Weights of a small mixture-of-experts language model, trained from scratch on English Wikipedia.
Size: 10 layers, vocabulary 8192, 31.3M parameters.
Below are experts of layer 2 (counted from 0) of a mixture-of-experts language model. Rows are named router (the router's row for the expert), gate (a neuron's input weights, with its number), up (a neuron's input weights, with its number), down (a neuron's output weights, with its number) and show model dimensions 48-95. Each number is 128 + 32 x the weight over its row's rms, rounded and kept within 0 to 255. Numbers have three digits each.
Before each expert's rows: "comes after" lists some tokens at least twice as common just before its tokens as in all text; "raises" lists some tokens whose logits its average output raises strongly, later layers aside. This comes from a sample of Wikipedia text that the model never trained on. Tokens count by the router's weight.

# expert 3
comes after: "-", "|", " the", ":", ";", " The"
raises: "aria", "til", "ved", "aze"
router:148170162143127131135143091118143166157153151127104140113153113150099108071173124159036098114118063150127152080061137070128137077071165156147149
gate0:083123063189109161107197074142155109147155137114139144148132121074141094142119148112126112123109132141095147134148036136096114101138127149098140
up0:130120135136138136125187141129119096105111188095135121119110209160089129077121169174086105161049101079162104090137152124095137127096186085161154
down0:153103103082131132115112094067068088139181117125187096153136158100132078188130159159090159120113144100147130184150120206131192120132217078152153
gate1:169100167074136097137164161154151089098144073184168131108116166149077133207147129132097111133150126089158085115141149159069067071134118121111158
up1:158106098163161084154153109076166149196156114106086141192157107128170058121151152092129137181099076112182122159086113085124097177125147077142058
down1:134155133085093129125157122161100137133137128127118134107146119100123144137153109150106120084169126105101144145097165095126255102168239147137130
gate2:111153124121139099072130141138122152117082089111152147170105108124125222116101160146190142170129166159099149121176116108116162172153112116116079
up2:150065143154128095095127117114128051111167163121128124095164195144151089097108146093122062111110139100115130103143175180137141114100149125156148
down2:118169152089106118128080122131105094112113126131167177091148137184134121131104095182165122107081118199140124142168177119101000120103153125133150
gate3:166175119093133051135188142087136122113162123160153105062104050091109131132094145128139087141227132126132124128160159146150159062155132139159159
up3:209075094151107032123206119105131136157158210084131138124131138125104077145128172109178163152140098059119159121143141157100096152104156129149105
down3:144161151162131111118167158168172193113135089122080146078132128056176094127108113118105075170113149194119127134082130069175110084161084097099133
gate4:112131164076138116112127125125123113061157103172105166149098103118148166078157164147130158094144087082100184183160101132145115134102132133139114
up4:190157124092149062138089131161138062135123123157108102093098140218100159132134130076113064120140149116177130146118134223112088105124126088154147
down4:081119185111111148086078054116125184204152111112118178154050071080149182095119163132184158108134091132102113141127140140129072150143132139118095
gate5:112131144200125192074101133142145156144074089167094117114121138024123166096181130155182141136067103077101148094134143132108118109125104114069138
up5:067179130088142142186127144085082095164095153197154139181121082141069111178117142117126140129124098122097156192099087158138147132127112166142099
down5:169124114101100141123141127110143145091093101173154121126149116076097093063173159107179107127064144115152152137195128135115000115128255121120136
gate6:148057093139149207084103139046118129120099160108144172184151181109159103101112155110161158123127130139096167146190109113149087089108106102139110
up6:065143120134135162132085131105126112087045111093161157097141147175126102125126141189137150115139094119124155163218147116140110056166130118107129
down6:084128078198123183114151078069147140104094178110093149131120100123117146155118086126146155138141158113168126141148124173107090121159043117137080
gate7:149168122166140155096163110106132093097135094104179140107097084121126140083155034083168124125111178149172087159147135066142133144101154152115167
up7:145101150133166130176126133107100084175151078126105161115134193154147115155157164164117083148174127145167101164162179115109125111164139091196113
down7:163124178107153165134121101172117091148113098100062160162115147134079105083120145119161094129075110106122061095172061119104129075118208120151149
gate8:178138119141098159111101076144117133168107139180123142155095139168192082106143125140117188107097109142106131094081146152177146105129154106093097
up8:158150174128105129083178068156119131069189143085102120114093127102129043125131118107104173054074121145156135111186133112185082107084140108165093
down8:092127143158146145143145118120118101146123146121103114143068113084141135172094131106108137100160130135133125132015150080159000167184000172147150
gate9:141148094192140136122142141150118142074105095119176190116085134192092151141106099134112145143083137144101143153091131101174084162068096128115166
up9:156087155107122083124081156153111132102167145168163120121183195108139193133073118155137131126147150134081147112068083141114111124120096126129137
down9:132164094129171081141146188132125132108184041105136135130117101114107103137087074089126085124144130114124142098088131138113081094151114099097088
gate10:146107152109101134104159149126128161169123187142129131130119068174095105109112075106139092080079164086093140116090093135120153111103130115079122
up10:083138154095084128114129123134158071117134100125128174118065116148098104092153112134096130138142185076200123133134106126168108143094107073125148
down10:143104128176174124133153150125157078133081164129089101132174138085043126167153139095111149128132105137143094118125120110097000161195000089169185
gate11:165137173156104085074112125125139110096135056145127176105116147186093094114070139102099112107099090125164111145174137134137072192072130077174167
up11:151082152094095133097127134186127119066122096162089078071110121160078158109113136093095131098101107063129113130148111121169177194101102121145134
down11:116107174144178164146123130124162131141153165151092159123088121193097169175124130177139112092075161137179133138101100131145057113152000162046148
gate12:151105150121166124133134137059099096095139126149166186134119115159128101150148139115127097172068100131085125148130074125182103123083119090148128
up12:113156140084163163155125139078056147150107141110131155117201086049199138087213169100133178134163108102080176078114160115137138115147133186133140
down12:148150145082117087088140131175199115164119105083111097083106091165069111094106122071186072168200146113190111143132110087130152089115165100106138
gate13:126101114119123118114121070103142116102128158148141163135191130086106116130123182121164159177159126094093114146086053123112151148134119157107120
up13:159204117068123150091102122117136099080165130164137121174096118100138169129138096106109122111129154112095159091095107132116133117135082066136168
down13:134245086127096152148126118172196082126115082086150135108067156186177074131160155136101144077136132139132204142165120122146088094183102107132121
gate14:127100165143111137120120165132085115075118109121120194129156100066126114104114136217098128135102092148107123149153130172182121142094089136110146
up14:109096099131118137101121139158136161130065106098117218085132147108105124117106125120188198155117116093139162094155116101136110164179142157104052
down14:189085068158113115158133136152105121142082111148164177103179100104165128077121156152157049110117109116043147120165134041142140111097144077168142
gate15:134162084106089117089169132178126097115098255088192116142122101086107123092171148074181152128149143126126108096081127144077114117140131198107116
up15:080141136138155110134107082126136116171107075116087105150088136174130152120106102164079078168112132104145113135114215186090116152161146121125111
down15:089082155148104131169123121123076195113131067192146130143129092129160147128101184159176138115103123138127093128118075110154113163116109128105103
gate16:098067174148125157128073137138095105134083097146118108210124108159140167158131107155144131163167119122017128094165101158150185107147149107122126
up16:104158145073127098133179084098138161155158136099120151105152109008151124107084142099116136166158090147138174123095134137127126147153110178139097
down16:127138148161169161123116130078099149147141127197185117174137095137035100148164127120160085104102158131132085172104165116122123157074172207126142
gate17:111103113168126206121099157101138194088090082137137128114136174148131098154157126178121207119090137151132139086118120108164121088068117133131065
up17:124184171113139137138127121079119085122109142138104129143107124170099112091161117186128149128067130121142095115153173144121149096143085113100150
down17:141148116180179141201125115139171094184117120089103118133143146049129123134148096130136075119145104104083171145170139105125034147119000151106107
gate18:119105094112119069119082136197096065106149077093133164081096096102175182130070130081120091128185148204139154136154115137096188180141120128133142
up18:127104047143123122156031143117140144130167112059104129151154111065175125132109134110138077114136142156130149108135196095131110116137143114096082
down18:088090154177176154133083139132216132105090121115137153163136123109160118177113137117121080098160098133103150148137100148113034074108000108143161
gate19:119155150140178056119126147091129165098073104148194150130130168158117139143113096132146135164111127078160107080188108199086145127176103116090015
up19:124191143144137055173133113120117150150123097117085115109129144142109121126099089167056136140142179076144130084165124163130108141091079099112086
down19:128094116146122138080096075145088061121112117129108130129160135107109129083107068108095111136130126121173124138096119067123054104111000180104100
gate20:099080130140116148156157109123116092139114137160136129161179130077139075191148084127133125103170066212073166089119051148122134071110121079108128
up20:151159149108172114138118095135102115107157104171180122100123117145116126099090099120061115099201150125140170116180152116098211111079148148155156
down20:102149114131172147122165149120169111144176192104119131124076099088126120130162055113189161125167140088129150121152160092136097094122167144106085
gate21:149103134137156180145138119086076137144155164126141169151238144146100129108186157105164118168088106125096161112131094135161139160109137145129155
up21:143127130157133134098186163134145149124130123127121077123160152119096134142098128133200171156135102123144144088145119188130189129114135098164093
down21:111129128121151143132151096089167064160169131096115172088133127194114147111130129155090180148101162152082168093162106152116137146110094140195124
gate22:143202106118151108145138141157100093085094104099141131174064129106125143065106112115111139167099152136191080106163107152149160093113157117088147
up22:137097140129118116128141117179123108119147114149157164121082058134117089141121092127098103119106090109141124173138115147148155069157117118097125
down22:075130103116161105095095081116037178121131113112114110124091155142142134133076127154127148110137093137100153138138135116090135131150155143174113
gate23:126138121113078133140132067098113139184123123110163145109047166160159147128069128166093123117135144111155131152141088100156073170074109183149062
up23:093097155137130154147096093042172132180101102135169095145142154191070120149121185128127094146097121081116105154157120131164159145069112146102094
down23:132129115175171116160087131163065139156083184131122133145172077078119123135136119084148150124153140092087128123093066187085010127122001131121125
gate24:106150102127166199097109152157121194117117159175153092145129099087105147106110179100156124142188128118119141161147096066171124113136120104102093
up24:141136171095140158153107131123124122126126079120090117116154087062105150101162079188163109080171129133154158172091141133126049143175157085132218
down24:159142122111092039145159214091082077122129168119113180087185155142085140123067139125113155066109141142101153106110127165118161161110125147149135
gate25:080102186150159164175117154102101137102152106145136184174156182125069183099098126121153143127151145167078124141166127168143130127090136170107119
up25:113148077136088124143158176172095156118126224062150111129149114129170137159120228126150143119083130109116138131143098119136116118099188152105143
down25:079137156073104169176120136054125115106153050151120165169182140090151164158071064178096106118162098145125129094136099174104129137086176154185108
gate26:085142100121152140080129117138124125104131115140103123135113070141093123108162136155115153092174114124180096061092109213147130182148114118152119
up26:130108145133165095094118101122114123186139086087122116158101146172144156126107113153140141118142064128091247137146074125185187176069144207133120
down26:066174152099056070094109143152149150150145144059086182134080107143141191120114154180118156132084133130116104110074151191099180156114218066108141
gate27:082130149136144162104103121114137123118069123145173144132114227168123157117154174158185149156124151105096100109186098122173172089090122165149122
up27:111152138092178179114136086109112126119060108109089145118186123068125070152164136146119163135064090154143089118100141092179121161131132105126105
down27:082137124146111109097113159167164129151149142158144107168141067104146148143074091128169095119172095143137114145125098155105148074080174147114148
gate28:159114154135123139105079129097096154118140072140185161123099144125162100156106071166131150133095129173130113169148102082106091126120156130121138
up28:188137128105136122152167140117116064080134100147114149132099117121088141110097187121145098113133073153145115173112124160092079154085094076140143
down28:060104119140113172162148108109127182122155115144167112110088119099137173095146140109126085099166104110129138090131135106156173163075174116137130
gate29:124188167132087137096128161164123085121128111127106169101142089150142137061170141076146134162213167110159125166149169093071130168142123124136099
up29:129217146139099170138090152159097155165106114105092130155039119102126137043131047139118111156155200075151146130131158073065162136094138129135135
down29:121123078154118116102119118093108119149138095128096100126136154150139091162102111150116128068121147100138153172102055136150014133125000080134141
gate30:124116085134134117114195086134123154127163169106101156147122083177132179135108187109107092099095163115169112083150122147107110147131133090122197
up30:077138127107160071084135103165126148143104134104108092145074123135105154109066131172120131120148155146182126113133140153101183133093113071148136
down30:128127155120063166186110092081133137144147146133168166130107142107143131114170103095153120104131135157149169076114127124131157160182065160066150
gate31:131126116122109227152162142129108169102096176126158149168114135130135138179138106138121150173099097220111111126150131130140166150089121193137175
up31:151116183101125154126116127136113152135084165158120116176142123089143129138201108118149122115119134138072161116122144105172182145097128130095140
down31:124167157140184085145136141091123147130099142199187083108099102125167129149154155100149155123160110091166110135074141140121000107083028205079152
gate32:125176094108180175108195160128153071169100173080091160164046114177127094141099091161108137141118171103172121125149136156154143161131218122159121
up32:102149143111122134097055091100126155107140116150125133092162158107142154047167146184149075190109088133121134186101155156093123120148119079104172
down32:137157170080106086109166118106146174172138137142134141115117112134111169178142172170169149129097084136148160126112090086171255184091255164099097
gate33:138134121124201164151154099113151126112090160114160122161170105125071166140157120158180156140117101167126146148155095147088138080108162078116065
up33:146147188131102146051128119129137155104150132156087150118138128177179129134115135150147104105137148146164095150132131129102067193127129111125210
down33:135173101106109112165200140194171158109160120109083143110134131117085087092155066139176067111112136132155140094172176057092208108103251105151148
gate34:122172130128201176123186142092149097139142132129160164137115164180090111115097125127140128145103196110190086150113095091112153145132137098125154
up34:111107163130119104184129131158145059060112178160083111117130132159155092127141139142082111183100072095136094145095145148079112052139093100099127
down34:138149173175114081108134148126175174118086129110119108083190145181130106124069097103173213160081119149139154181186157102143074131100166119063133
gate35:112167133056117107133101147111095074148040135154131116140110125152132157162152133125111130121157139104208092151114102200083181137145111091076173
up35:096112185116168134113093156142132112103142111127083067109136115193183130136072169132125114110132146138127091085160117127142161113123087101148114
down35:100198138139144122108143123122148155197123130072045139088105140158145086128161085154112084173135107164086133164156137081136107138135050119185176
gate36:164118135113119214107124096140147112103119139058134141187127148097092129141157178149114100189088133124139153125142109144142131119110153153086160
up36:160107169106121111125177099111104106140174103140160138100096091129154134167125095111120106076110132141136142109110136087161123175144101136164150
down36:155111172154118092107161153116122097107140061133159165149191107168161126156123104074109179121123159101128123177077163120155140077140135146155144
gate37:141114136126121175090029085141084101100119138153115152131165090125181163123168134083133100079107149140135127149124120097120105160153192044112167
up37:142145141110134192130094108134071177119172144151114158126171144168118136141195162083141146133167116144108156114080126115158120147127139149069104
down37:100127117125107194137150172181119124136157053183133145170118191081135083102112135065113072146169100124148148110142177109142000078145085200190166
gate38:133115088134098174169108133175103034123123175156150107131120116156118106077130126163091177129171174121154106123143123183111195139093150095107147
up38:070141129102149169123164076122169086102116047103135091100109112155117152087176091146145118099142198144134117120177128094087127167162209061088164
down38:095096142159111165188141170159161136112106145132107153117141168108091131195119046143087214128159127133154129078147130163138128137144018130122164
gate39:096105128156158152107143146117122159071144155136133118136088154132120167167106179121128189179103113111039123099120104103143114139092111109130100
up39:150113154111141143113121118122124111095071101196147086130104115227112095175125136085110096095147116160156105156101087142112082106116107076144116
down39:080138145118094187108091137090113171166116108094158084134078147178173155141090160136095187161156108093054126133115130154141102181088125111131161
gate40:164102129095039086139098090154062096140094198100110076133143146104124118089155155160080185179122086104103124123193094171164101115104147142111167
up40:106102094087078128147104131138127118137170141163170094130144094094117129118149147097156105077126119123121153174155098156112070197174083145120153
down40:166099052107169148151128106145100121140198111128155169188101127083106116075137131099098109136095130065096060068117133071167044114135000172139111
gate41:134137132137088144162147099154096137135106135163105114153116097122147235120161127125152146104168139177113128102123109113103116125103101079142173
up41:184107178100133111127110127167128108165099153181202136102146138140125098177106144106163101078157104118194101154096118186074081111158116203150095
down41:114165119071101142108150145129145135063092182123128149139160115071093157209159139098152211071073166081105129120138129116137111148170168100072156
gate42:169170135100097112057156119138126098077159123084091139139032099175118164075167169079118135136146091121109080140191117138131127119152134136135178
up42:174139161088148063123154132092114129146153142150114074101147121212186113150140118080128135120134125106168156118078091139075110148160109107165099
down42:058190102194085188149168200135140080162143095171056169153117203131116144119156111133122107071181129132100137129140102093119127133188211104176038
gate43:121150139151126121121145112185147170102126104180073164138145155085130095173168129156153135117145130098129145149175166106111086115070138099140156
up43:129136133189122204087097120151196118157165070173103109105102097146115114151152046120129109084099127175137156103130124072128131195083111124139154
down43:075147124161169101118130163135121127102128148112136096140122115082123149114068118143096132127142167143121125150092152155120000145139000150132157
gate44:181125151103150111113091170140119040122135063158101112104173061104134196155188174091147162144145140077155114164124152158078016133165113075123136
up44:030129118119101191076125110165087149144106150110128138138136110124113070110119119152161123139188147160060097138082152100133182148120139112093122
down44:109132173114183115143108114095099108160143118114180115091089160208107152150122189139133102086135141118130126160110165082098252144116255112133156
gate45:147127107134128113079159144109106085134122140113171160180072178173131056175119147124148135124126065179153128132141049121149106115055145143099105
up45:147083089176157134120159132125099078073113116115112140136112166171154095137132150098144138139100050171163072148150098089155083097084184088125118
down45:118115096166152118109144120155161187063125130172138081149097165133129182173120111108112113079094114098114182093117156101127177132123084109213121
gate46:081064118104155021152128131132096146167104114153134105068180119105110153138117112120187125164176157116094109150125143156080184112124150173140095
up46:101145078163182088103125134137118104158125133059159095028125177137106108068093120101154133087120222094172144095149145122113131097090152167153108
down46:161122179130128161173171107212165119139141159100191167100193162120118128131170091097173086170093134156137105178138101135088139168148091147157195
gate47:100096106103125110120076145102113193106105106153155123138169109141175160072137126132156109179145095140035104155102112196160135124115102128132096
up47:071175135147176095088140157149134138094143116115228121082096139113142118142075100161105090163121077140148149117137111160159139106079124140143108
down47:137134113132148124128122144152136146198163087122127163111137155103088097152130023096054104087112133162126108102165178096128111175149045171123119
gate48:047126137062136098108155117138076117097079107164123081079133104148133143123182199127122153178155110117109085168174122151104102134176087109090088
up48:221128096129141114125113167151146186149159152151136131194107123069103140101143101146161077117151147141112141146133096128107164075140089116115117
down48:153179165125091086051176119166145109098115149120136090152124162167158119127111168139142110142072164092141045147130125143073148177147255091135106
gate49:135141088081212103136164126098135148134099211157158149108151134080131123147130116132199092140124147098127168122140109170097087123146109114095110
up49:136115210122122148155097115135103108082186084197104112129173121123165109102173125126126114149165131174131150099129135127141117142156147120147208
down49:164113126099098081121182153124134100109116134157115092112135162127125098146158139098183128120136144126127122111188095091110255130154255130108102
gate50:157157145131106140140118127114127120108106139088117086137132050160044138195161144129215108151149150127115077124123094097102147116102104039102158
up50:104108141142129167107081132114100141124108128157120149157066191180146088056096083120076124114102083140156131143156188173150114110086127153145090
down50:171156165092090122112142140072101096183167171072124108113122155124120133123193113115152075134180095111097099051150143130106170123146200060061164
gate51:161129149141108150132116095101126057120138163152128107142135121183119155141157117147181125127106138145038166116153106138122198121111118147097209
up51:125098088131116099113070154128155093141139142096099107126158095111148091120148027142163095161088116103134169115181100126212088073104160153109148
down51:110123156117136111105127067158140195116117156113090084147187157173143130131121156213173125097155114104177082132056117159181142157139023157090091
gate52:132113107119118115132094132110112093189108148191138166148097165198083116159086055126094098089128137121199123158145093162105160107127127119163169
up52:164169101145069156177105115112129133103120079130121139165124102092106151072106134169151129152087119124173087090156113137160107129117161101120119
down52:110137113100147126115153163120145167080155197107091150078106089134157130145124167181098137134122168163121128130141130158106037190052020089067139
gate53:104125174093078138155105134120083091123174096105102129128060142141181134111120150096111109116150109039163131163127123170136089114149139073139131
up53:114114147099054103160141153123142120173145126097023110123132114086128108116169119157116116164167117138137120123108180136036108111188153095162173
down53:114136114156142071183131167159103129117130160134152121112134153132150138156086115141163132101135163152140129123116158137088000139129000117045113
gate54:120062119131091152143100069109127132096131136116171151138123141137113118055154144046119139169123164099137107148122099111088061117069120190122162
up54:100110094058142140147177173096139101118137139104054195079125114167176154167144167113153137121116131116116115135134168123185083158155144155142148
down54:107122071077144149107148081132100107089133173170072159135193114081099124122140144115097105141117098170131121153139140107116146147159194191182151
gate55:136114131092103153139145110188168081127141129145124112097135091083102158115169149124134113039086177123148133104139139145059106169171134133133118
up55:152100148130105124140175134211178125148105116133057119151157148101104135129169160133103140181079118090101133104180116129074142111153133148116127
down55:090126097141122122117087107143113137136106120118107137151120109123136145157130092113074108168157093119124139109115128129133000119174000107118122
gate56:124076150134152162142169144091119114134121115149154131146138058142205154144093121132121069154178130121193150124152125138092137144121145102124177
up56:067113137171122169110040117096140226058121164160125041150194168099135137131182139159139162089180124118084169165176093089137098114093149140154118
down56:160146124123127160151104138128078095193157101146165195109121077138141108191116129117071101142141106182145077120188127141130145128117158157154141
gate57:164161088141100126086135140127117125138129138144146142098112115138142076102155103081137056110124144109124136221164131164110097184106119164131079
up57:113158163105124150148112153133135132109113093148107122120186125105090128129167181113103150088096098157103101108124105106123124095180129098131179
down57:132107129133130134123139146120066117202155100198170114124107165132198160120137164192113066129084174161177108135127169153108150139139206149130135
gate58:112109148096131170140141111155143091149118146119168109166174184143069101096147085127095150110145126068135213169141091139052125145131176153090120
up58:110099163157133177137103121073107117169088139138155173164049094177151114130139101161096056157097088120109080139144143112184094065126128119139100
down58:190137133108139138120176090093103116148155133117154098117136113124162148083141144145144121150127115120197165125115152127163255124142255128147160
gate59:142080135122120119192175094174099100111112137186133123102175079158108149124144073121153166112132111177017161115130057095131154159108164154127138
up59:152122176158064163146125119130119121165105087151082105110140112106060150082155113159126154123112111169113155042059103096154158210058184144099131
down59:078106119171138151136094124147160156139091137096077072160090145076173097132147113158112176144129131113160191105118162133083082177148026158135125
gate60:117085119104109174133146076068117094079162146185141151088133088115174122156168058117121138132080164103091176186149096153173162134129157108125113
up60:113088102066129101128107161074113118091109129104135137108125110172102128087187121104102148128167131125124176152111148074056154117145146077109104
down60:132085142106125150110123137091074094122118133135174141116084137170130135163088072135106160127160149154162095073144076146211158138114176107167099
gate61:114118142135114124099147118164149144142131111078098146093106099111080091098142157142100106169188165143197122155181121129098146130141123129090117
up61:177139133159108096117157121091086101152148176095137128113153073163137107138119111123131149147096090131135168141070115162124159136148138148146108
down61:115099113117156127157125166144116089105118145126070114126179103099111142143089132095163118132105129173074121120152150081105155148105255124160168
gate62:091118083114156109112110127104089121137129150118138138189133120151102161120138162170141177123125143076138110074143118184106169136050127089126123
up62:175090171136074110128106060090109117084099131147116095092132130064192141144139160138106108139195117170155110125132101094180185103186133121128134
down62:128111150115066090164178092185138136119156178117144149156115137164192158116158108141095122107114098113128108154123112177065255183086255153138164
gate63:100174139113109123165086124119147110123116088099128176099095159212176113132073090123103132157130193177153092116141063129117131115133148191121170
up63:167167152134064175113132100095143129123151103133166078111060122148147119110124094088095078117100123172134161076132135126134136129189139161128114
down63:073122116160138127107117124075173092155139179126121146094089087116108103166122085140161154102150155142164114066178117099119000139128003103162146
gate64:116144114080129183127135141106124141141143142138133173168132130123173105077130066103124130144098096178097116102124183096134124172171089056109159
up64:149157110139098176073142172141126111179109127090145108122093129142105130062162067113129131167156133071119079121104165091134125158166164097119119
down64:133132082172162150170176122093134135115134116144091163079061184112090107103107044116106122108093160136136116104134168089127071135146000116154150
gate65:150126130113082161081178096109120052142152170120138120148106054159151130060203145053158103099121127098118132122121151137164108090079121098141107
up65:143155109160064151133107106077101140127119137135075136095136134094129133085135115235141152150171112198118140116152119165145110115177132109098191
down65:152077129106101121155135145141138101122142061154139100154155125139076110144107060107190168149139158133108163133120168129117205155135168117139164
gate66:121128157102104075146136124219102138139086167118176133201131139112092143157084131155130086148157153066139073114152106141086110144124126084072143
up66:140172118159156193127102153110098141103119135145095118097120132184146077099148095120105166146107114140165147116114176167133151111151135126124089
down66:122155135084074088113135094126115135150166143117129108107192062127129060135115112137088140117115145161126148136140149194158248098125255099127134
gate67:105105137129119153108094132105132157124121070146160162140108163105122116134083096073165130150141115142086085164106092106125079157136123127132144
up67:139126139118178170117102124147110117120080167155085097084156119163143128134163117164121192168090174093119123136132091115153148098133124121098178
down67:155228110168167129116142138153239135152160122123160135109058132158116133154121104106141119135086184123223101120125152157100056128146072096125119
gate68:167123151115158122079130188090112165175146116127105142077059113089168144164110093134096150112096137129137111129139130137116089139121131175149117
up68:134182139139158122126149119127118056113135100146143108119117077135145132076150107119095068149122123070151105144094108154107127118133124080108144
down68:119101139112097112056105188145130106108152114123134104114113103074104156187141110144123175103093179126188115151079127101104255112128255104130079
gate69:086074128124137095133183099173112153086104196143126111078198096140163100149157206130109143119152095137156144113092118170152155116080147139108148
up69:140130142094098035141147119165087126111132155102116125084138092069180144127125082144139126083212164100178102127111108125067147139146201126145071
down69:140158149114140141155086149104116116169097153083116144113096128142135078139086167100144107130141120177192161120142162127131144148147168074133167
gate70:133122112162118112086133082161142099063130128194099088093202139078144163145170072123144089069105205127137192067141118119079127183173139076108089
up70:166119078167140116091172094182145052106116133161116090092114145095136106121181104169122150138109196083126161076130117132104141154124137103137092
down70:115158137156136125137093142156141148144125133123122147094106114126122137137120112149142105124124126173128144139000128104129000138125000135153164
gate71:109097179125143143100115091138100143101141076148144144108123089121150140078129160113137075109138103111118161160147135079138123147098144165094077
up71:144127214117149168157189123149135145148139131125137130126172040146141119129177134184159099118165169226150080139110134128074115117155116088121119
down71:161085161119174094128158107155163182145203108153100146130106128146105104147099187036126129159111126089115117107184137158140205090125243116140131
gate72:156112117107130100120069156177109118185090211125118093119133142134091152140139199142094138126098064118110155147146096154149144104154118111137119
up72:115123161139110120105126171136127116157153150096105091083117099113108198122145181130106102193138109099168084155199142113175172147178097106130127
down72:119102174135175100140145114131203109093128107050065127195117156081100134134177146089152094126173165152111135150123173127103124160106123132126166
gate73:148111116134154134135216170128178122136142081072132081110088133127130113101128104135140039095108108088153155085152148141130132121197185130168087
up73:147109103132130181179148146123203160115165071064133104178115151104156149162116106202105059133079112099153135100160118128149071103168154173157113
down73:111130115160146126117084120122122119136101122134108123116118144114135113135127102127124115125156118122124121122211130115122000134169000153141127
gate74:176095118131103133063180100163129125129130102174080138127150099099101116073160092107118083115077096139122171147182105109125124143177138116106099
up74:047128127162161134141144139126095060147105186090173148156177167135108092125132102105106129163159101146117127095097106115158141076123137117134161
down74:107098164105119140112082059088148121110151141179135098147140101116203117082140151085206111155132153113137124162094079112136239134130210115081115
gate75:168108116161147153152106129131142121141177128096124104110149100107155155125123138104138121135106098133166114122188125133101117143127130082107143
up75:122165167124122138099140176113115096102098177107168140190063168154080116121108122124106100153171132152116110152125094142145152135092147098156120
down75:140128137113160144140114101157139116115178161110145126114140143151148143148155143164135140088152202124157099125231152141110196135092255114153145
gate76:204080128110115095098123091100134119110074146111126104118139131141142162124155114092167095142114094141064140138129137125150102147125124118113147
up76:166166102164152204104101116123091146131096094143150107157121184132080061126086159117171142134102166148147120130122120112095199097109134191173126
down76:145137123099163124151134067106161156195120182118135146099136072155158101087148079122094064191155140174115105103120169141170172135086143079137166
gate77:159106143130104167123088094102086123191137064165091107184100082127113148048146085136116133119120139140122097168118152131096133225112170151103123
up77:162122134100116091108146084134114042136115107116085117108154132117150133125156129065111066127125122079130096184132130195102159149142114135149100
down77:157076162164156138096109105107166135137121130125122165206093082132126059147131174094064092135113125147125122157151119157135024115131000131132166
gate78:120114116128134137132125179172087170134113123125138126125087177134083101083163124124142174121064076104138139164156145135153134119163114146110057
up78:096092192146180178115145146162128140103156116155108147150114089104121136147180158172160091099106124129118126104118105081198138083111084094100134
down78:169122125109142168146158168098147048126140118133133124136126137071152068081107089113074115137150072154143104085135161104159112138190122093142041
gate79:149054144145164102115169082172134113091141155100121142095106098067118097170116108066198171160194145149110128143129098112100156124153100127076085
up79:099183123078065107143180204137127170144140162097107084120158091115098146133102114112152183201156128170107106169080123095167145135180101135113108
down79:135144094103112073133132122140045124153114141147049151147164148110122145120130125112144182183176107073092148169150126121094125139136163170181100
gate80:112111078123128094118120097086122129148112108131205159162121176100108068160087099116163151195160110122066142175134117124136141126144109163111104
up80:172135155113129096139105126095146190099103114185115129143158109141176099154186121146109085136094112087126120115071113132145135160136093139132140
down80:173165094116163190163155129111129108113180131132165070123143176108115166143084130129115203158105097170135112121138138114128165119070185178167115
gate81:098141122152129174145111154129101143135056102131119128122134108150126078118122117190134174126133155189106160104101125138092132116186146132134133
up81:159159177115139202085175146110145120121177156122129143136163147086158188056126131090161119128110116103207134099132110119133113145133093119137145
down81:139074072159136109129169179152132099132091110086131140113161102178133133112104105070154113088077112121147107168119153093092168153141255100114098
gate82:109133109121092119087177146122098104169152145087072143115116184157121141148152145091153135160116157104070117120167131107099203158124149116117109
up82:115155140111103103096118194155119085104097137078137105112105142149133114071107137118087120136107143110112100162156132137188182111139088157134103
down82:117110115127109132173122156131117122073142100102106128102107128180105082074157139152148150047103153172118122084176148128106158147143254119101160
gate83:083143149122136155123117165183101133140138202134128108151106075064131156086135134143121111086134136173043107114117138135134130178104073121109144
up83:133146066178120126168111087105117123068124094154161162125130171175144119191084078076144126168188159092113121137175085134099094079166178143178094
down83:137159115117127175067096123124084107109066158145117124122156071145191133169148152097144146138157119118082098132138131121156156133188255076148139
gate84:173146132104126191073160091076154111101137132109149115155174142088172100092134216114112126134136107100135110136129130097071135108158108109126107
up84:104144161113094068220058139113120155109136100124132129137102145171131175227084058162119219149101129127064089166120108120140118086107122104142147
down84:157141114129137112111160109150091142104124132138097128138154167126047124100174186133144146127107147064131099158084196157097076151133255104125127
gate85:103126169114120077097193116144122165088082124122140191091069201172133101148098154166161087130115132104055115142128158109112131142180152195129116
up85:152163108139125079127115107129169115137117063159161076125098106126166173215116108136114031085191164101126096178144154121114117107186118114153194
down85:098167128096119211116085135101155145132074101174110168079144092149122116164179074119136164144143155149102171111138134129167017174104000154131141
gate86:132133157050110166132114120130139097190111134110086145127157079125098100063150039061118114118137144139081114137082142131084113160189134124117128
up86:134116147134104107159091184129115223124142114161124165167104121100067140183087177166145185099166142143153083145143132128092137156083132158131177
down86:145138156077075127169162155173125091104107154119050169141162141081071172137069123142092117143136086133122176147127144148138255126116255139151146